{"hidden_size": 128, "n_experts": 128, "hidden_act": "swiglu", "router_score": "softmax", "normalize_top_k": true, "routed_scale": 2.5, "balance_loss": 0.0123, "groups_per_token": 4, "norm": "rmsnorm", "optimizer": "soap_variant", "learning_rate": 0.00639, "beta2": 0.95, "train_tokens": 448200000, "dataset": "wikipedia_en"}
Below are experts of layer 4 (counted from 0) of a mixture-of-experts language model. Rows are named router (the router's row for the expert), gate (a neuron's input weights, with its number), up (a neuron's input weights, with its number) and show model dimensions 64-127. Each number is 500 + 50 x the weight over its row's rms, rounded and kept within 0 to 999. Numbers have three digits each.
After each expert's rows: a language model's description of what the expert responds to; "comes after" lists some tokens at least twice as common just before its tokens as in all text. This comes from a sample of Wikipedia text that the model never trained on. Tokens count by the router's weight.

# expert 3
router:487451624472515492527548497510584568524492501444536540479573479447446572472420530561515417554558519463561478536585488468407473468500512503494472594544573526488484514532540587491515595545419623
gate0:530504509505421517531548551457574556556513506415466500562407556542412510412491524510538454392503523558545473487583501449458547444469498436454449485478545447456537536484503470576518499429577543
up0:555504426570484444594469592466458497515509578489584413471525510496508543478603435586484509550457537497542487561590504441535556465451472519543492553511516502446475518572434398494509450417433508
It responds to: Subject pronouns
comes after: ".", ",", " that", " where", " when", " and"

# expert 0
router:456457436597504505509435406519458550527461560477506494510467516552468527497509593467466481575502542474420515571445420547495388534408536408516497515501506484495509513575397512449504447494458502
gate0:502534487517551488448509504470495508579539475454515482502537465456509457499540539506569544556433454633472440543513628509507549598457436469443549545552522486590416424450460390497510586395543507
up0:472472553442570484534455520490564462455518560548500543534487530448515503525477450461548604367536521526561491595561519550410485584419542487542441508557512400543496512374410452439535501457459495
It responds to: Digits in numbers
comes after: "–", " ", ".", "1", "-", "0"

# expert 35
router:465562415458500546466530533492432489541553543477481511548466398576573525464469549447416517456566498499609563532518376483499475534600622424482530488468530538520504474570560498594510444638475507
gate0:531443556464532519492493488506539516481552531503533518356547604515554477507475505514534575536408560541482446487515468471529442463422526574558593582369588496489537495540530467468488491561482485
up0:579454515541492487477494366460501525522450358444516542570518500623527467541419514530492528464454593411450516521467510531475500438494518526604613493536457541476428482528443487525489536492441496
It responds to: G and short stems
comes after: " the", " a", "-", " and", " of", ":"

# expert 41
router:543579587446581468490576421544549472441478450555557424531454511547505520484480558461374485529453522517534515486554517556607474507431425555481443521560421555529414485456426477532516504537572512
gate0:454543460499559544535530533428527503540475534480422527639587486529542526541516473459458488464535473516488514482475543407457549468430382444406547449559471491533521482502450530401403467509536495
up0:567476564493536486555454466528400467425431449543496549416437570553435530546493554572605507517540476503518496496517535593456390588502608543535501542486534472457522531508513490619615513446466547
It responds to: Table cell spaces
comes after: " |", ";", ",", ":", " /", "″N"

# expert 43
router:544607473442503464464634538440492450538490555497430459437448479458530516501387519506559470468520554481506520399498531457437457468522455512519527444565493512430473437532419537560503484449565521
gate0:512544491528569493482632433538484494576562537541596490466507500567556517541432510531409433435510498499483478504508471436467645454500506504515537447546475509501481448484431503573508456485500440
up0:511470552598488442490452428511503564482547491491427508584443565466467551471545423476453396479512512529442544572501556546483534448536547450439470503505465456495499597568541489452467513449508481
It responds to: Separators within numbers
comes after: "3", "1", "0", "4", "2", " No"

# expert 1
router:518478448579503534423434504528480532486523489549509538546453609496545448512575544508513473553538550528527436441512447491450576537463545523499452522539528503427389510485517561479470477504490469
gate0:484568441422487546492475464419548509488591562499496481506509485552533522462404461473471601538543580466503515466611544508484542487469635516533562633529483511473587433560490457503497563557463551
up0:539522514421467450537615470512464409558440464503484434488568605569459536556564468628531371549575492441517489439416518471497470446532419444509524486432613561460560495518472481584508509531592515
It responds to: Definite article and possessives
comes after: " of", " in", " to", ".", " at", " for"

# expert 57
router:535474491539564499509586485471550489514436578517550588431579557533459528598456453523395441434561526501463581501526563492501493520580498413487431434471518479505499463530523498532569472576510529
gate0:495447468506503567475539545514471440501488461515474496477551565481539528503430454581512442503467553551528499468439503514444478397487506548538501562541512531590454571527645550442549475495456503
up0:552548467533593487521444571540507533395526453424485567535425542513600553560538416467481516488508495497491519464552517528521484487535572496575435503525453466572522457456599569520554427513497516
It responds to: Capitalized name starts
comes after: " |", "-", ",", ":", " of", " and"

# expert 34
router:552386467537460545471465482521619508449456440453538510509442441474465497509587491413455495417444488509592454423540532519433456509397468499586474503510478484485596454456521490572488452453541438
gate0:492393477429492433442436613526554552410490467512463522581553515397473428377467526556474501476573473479456468562386495548450569476517526517497514569507477574409487494486518444520560510444521511
up0:565585470558429655467559519536484491521547522426467477440406428571402494513512482509574461482459504548440467613504492524493572548570567446459490444550563493585554399536528513509500477600451501
It responds to: Capitalised word fragments
comes after: " T", " N", " H", " R", " W", " L"

# expert 56
router:528523476453521451573567502572465524466572480530581544421517541533483487494501409500394448447556484481437498555464559516483506474565525597486453502543496527461485478559532414414526436450520498
gate0:487551541461539589476494563515414544445490373495521463530534477545490540497499442379466501488426454441494447485496394494410602508594487519495500546576415431499469536527495478490619578518571503
up0:442505430417579625524501482543466438428461597442560493521524518502481545526404542481451463484483534469466474529487402470533542529488504475533522507515491407540516499502521432515502494486363465
It responds to: Word-initial prefixes, New
comes after: " the", "-", ".", " of", " and", " in"

# expert 49
router:523483464533485461426425565509540473536483519480484489473513533427524507546407564461501517530437550480476415524461446510503464484416430403520636518452581426409533558550442575473525486450553536
gate0:433601442531605502461461475540513444483520496522484480605441394449472542451449470442513485557562525540492557489491490556512513520458509518564525652486600513644489420478487514441475493496530545
up0:536439514510375529563522484461559553543423532421466561450525559504552465517578477596521558483426522436517511561481459418448497524541502495524402381517399448389493544483510470558458511530422430
It responds to: Leading digits 1 and 2
comes after: " ", " (", "–", " +", " −", "/"

# expert 12
router:496441503461600511503434433466449547518418522474437565505460613441524519502440546510459489466515515452561508522493456464513445517464623415479463470530529454538509412627589490438520576542417484
gate0:472511537444390479534572576441525473477510539528506539542479533412451431515491544552458572589455422537546552516591514608530450483493559432472520543581535488565472513604461415506531486496477504
up0:365535516500506471511461472547488478500584468433594538515416464505512564450558460541487550524522573448497483495617504479500439513579505501489475554341505502396570498533478423548524541562509478
It responds to: Name and place words
comes after: " the", " The", " of", "The", ":", "="

# expert 26
router:527470539407462436517501486542470489519493486489450512507447535544476383505408547508499589488524506542570534500572601465571476438534440445524501564417552486524469563460366467617490533527446541
gate0:528528477500545529443602616472437582459484358524499460562517497603480523499490507436524518490542458510455528454465535412459548379504484342550607562518522535536507483512440485500533468531513558
up0:470493490608497397495487431572503451445507523519527522513478447507471541505450527463583534442470549475479560568483397566526516533525462632504425455519433480510439456479603522541553486439458443
It responds to: Articles and auxiliary verbs
comes after: " is", " as", " with", ",", " was", " and"

# expert 2
router:451455538482464507449449498531584519452557468543539472465441574551478456565569408564497535457534479498516577462525443558488457568482509592519519510381485571554502439533479513384475511488502511
gate0:473525505445519509561489455454535403490506416512505483487463480580497529494486497511341520421429420540524494399530538569525439447491490496360450474474526441527570512509446544521442530480406497
up0:419512471529522541516556400504491399452501536556544519377513423593566471488547510547474449446470466502523494445457484534512445493533517534451449556487570469538451530553471528426401490498395506
It responds to: Name-internal word pieces
comes after: " M", " L", " D", " K", " T", " B"

# expert 16
router:544531566450558467452501545509422475501519488506547503499443525434550501518417434451360602539525525514497378470578544557430472532440430513410528512471581513455529533525487520523536532516474481
gate0:511477489470500478436520466500501521409596464499474583610467596444477467451468442542499489460510537484499525450434508474534505583484400533490514532453461453440428577519472493519421553515503416
up0:564528505578521530479476554475610503542524534503458513550642485528575500511498560548446516510538540683568514572525454522491483409468422460422397621526425525527476498452519512536555499485578553
It responds to: Spaces before numbers
comes after: "|", " |", ":", " in", ",", "-"

# expert 51
router:467530539529475471480474534535472509427521489510528526492484510504391504554553549505510448554546468579583437511488536472601555477555429451439486463487565517600449531481492531535527507439523519
gate0:486517518540547460507536482519416518429424376562517419489492511531419502492510496508500490400461439546436546474457534447503492535542480522487425381509529436520522546484606516482514613596568523
up0:482521475444461495508464503534449495489473459527576523478460505527465573416554536600476378496537481539542547519442590404533446470517529547473494473435523486397456496459559508478501554605578527
It responds to: Digits in numbers
comes after: "2", "1", " ", "3", "4", "5"

# expert 60
router:536427498460503508457520471457519555445518599446438566468462501464487524507495513509528540596485469477615419448456484511402515463550551479463545624537571453498472491464465534415516538492441567
gate0:441492459411456515570559561409549480466538544509354411530521474545472416558521512547497499467478515434530507565510528449405485538533456466509529580564486626428513451437509460559560511507469474
up0:540474482521519505480509460483596473595458510440527425521442386453467520539522599475470449495511614602492555463534516561516570435444569557481527582453493456581549527494590467446608520563515508
It responds to: Relative words, determiners
comes after: ",", ".", " of", " that", "%", " and"

# expert 54
router:495540505536474520525530443440479483502498429450535447504570437546503455457468457566465519470459534487489612547501458505649514502484439436499439455531509540412472432564513494605495544514481557
gate0:478454502486613558451441534526577518505452424479546543429445460525551495464561445552461584524487523538555524530572485447536505538570545455505539467512551463553528448564525547381525596566449539
up0:574501573632615540481487490536532463536490482441535547423443436387555579513492408497467532516523485410518496558514430545473507441561510486517507549408428569526495515501438524458523564493459507
It responds to: Dashes and joiners
comes after: " |", "6", "4", "5", "3", "0"

# expert 59
router:476471577527553467523483522457465471509489457515546520522503426517539537436557493496484455510540511600449534522530503489539487524503541466440494535400494459575488576460484535502501441489435458
gate0:472439556383497511608463588464440474522480530463430510464457486551582624473467542423497567530474459551594522573567503410503500458454452523486529494473573542533609489459422470511565414521517526
up0:487461473408611550455530553548500483529608489530486495527538492593537643482513518405544450446550542575548601542566499502588417432507469509516506578570525488461508384472476507517538507526501512
It responds to: Digits in numbers
comes after: "0", "9", "8", "1", "2", "7"

# expert 8
router:514409458399551423513509525499542480479468423499506376408465539597452495521497543476538473597536539435480445482474548479429457516565524497494492450435395493504455478523539353461481483513495516
gate0:518464456498530384553548490374447517537466534410482404547504460426565484476514537429457527424494478509553490489574498524394527401429437458444546496487452468404446510563538421458517573505467477
up0:550434463415440383448557498502517603484511445525438457554523457470514409474506542563496475548456521568505480432419555507447472519437538449582394543595449514571557479528431508506452562455460449
It responds to: No., quantifiers, abbreviations
comes after: " |", " (", ".", " No", ":", " U"

# expert 33
router:529535599553525493455579426437495524471619477513523423578462400457428523470506425591520569508526523519438394563450513466549569541467448568507500473423462451437467511481489573466474531476508582
gate0:557541473552496534571559571473582476442506427556509460475558495504477591470564449477456499477396459484534487435520484565484543412436424533603534583391521553437471555562560520486536495405465529
up0:407445533441475529483495540507536569484495519513548505446592476414550582529612545448446515548467552475447464441539537559513540390486438525512505542501512571410432500437553444536478516496378551
It responds to: Inner word fragments, zeros
comes after: "2", " c", "c", " C", " comp", " p"

# expert 53
router:546619479411605588517512540545487576556486478534429520567484540441534425546522479510553466461406467520500473485554525490593580518466409544562497502602500481456440548578551497455517582511448565
gate0:499580425544402530482480432527524462486460357461486569522440534455555426507476620506504551506477485479544481432428467512534412508539560482439555380494447506501473451446599575454563467590455526
up0:519434531454419471543456556536527454520525520503491531541549548570520553547432458412582471512502509543534502442507529482497505491528560514419512441426459442437554459597702531502508532543480545
It responds to: Opening punctuation
comes after: " |\n", "\n", ")\n", ".\n", "\"", ".\n\n"

# expert 30
router:475423453526439465573477561528501546493588421510510507439552510534521542463553535514445556464504500515487464528440411524481502479428517475472567453515592442406530586465547433492520467455478547
gate0:507501486520519535529524563470537512482566485521509505439555556418537451487447511552486468531522493650395490507514431506464571517483560406516538502460546538390577572494540449475449574542598485
up0:505504470499488609490531384518452562472508485511439449542499403552532546442500591448467505487498454447501460437465419538544412516518326501528414519561534485552510516577422548507496557462441589
It responds to: Prepositions of place, time
comes after: "-", ".", ".\n\n", " part", " Country", " University"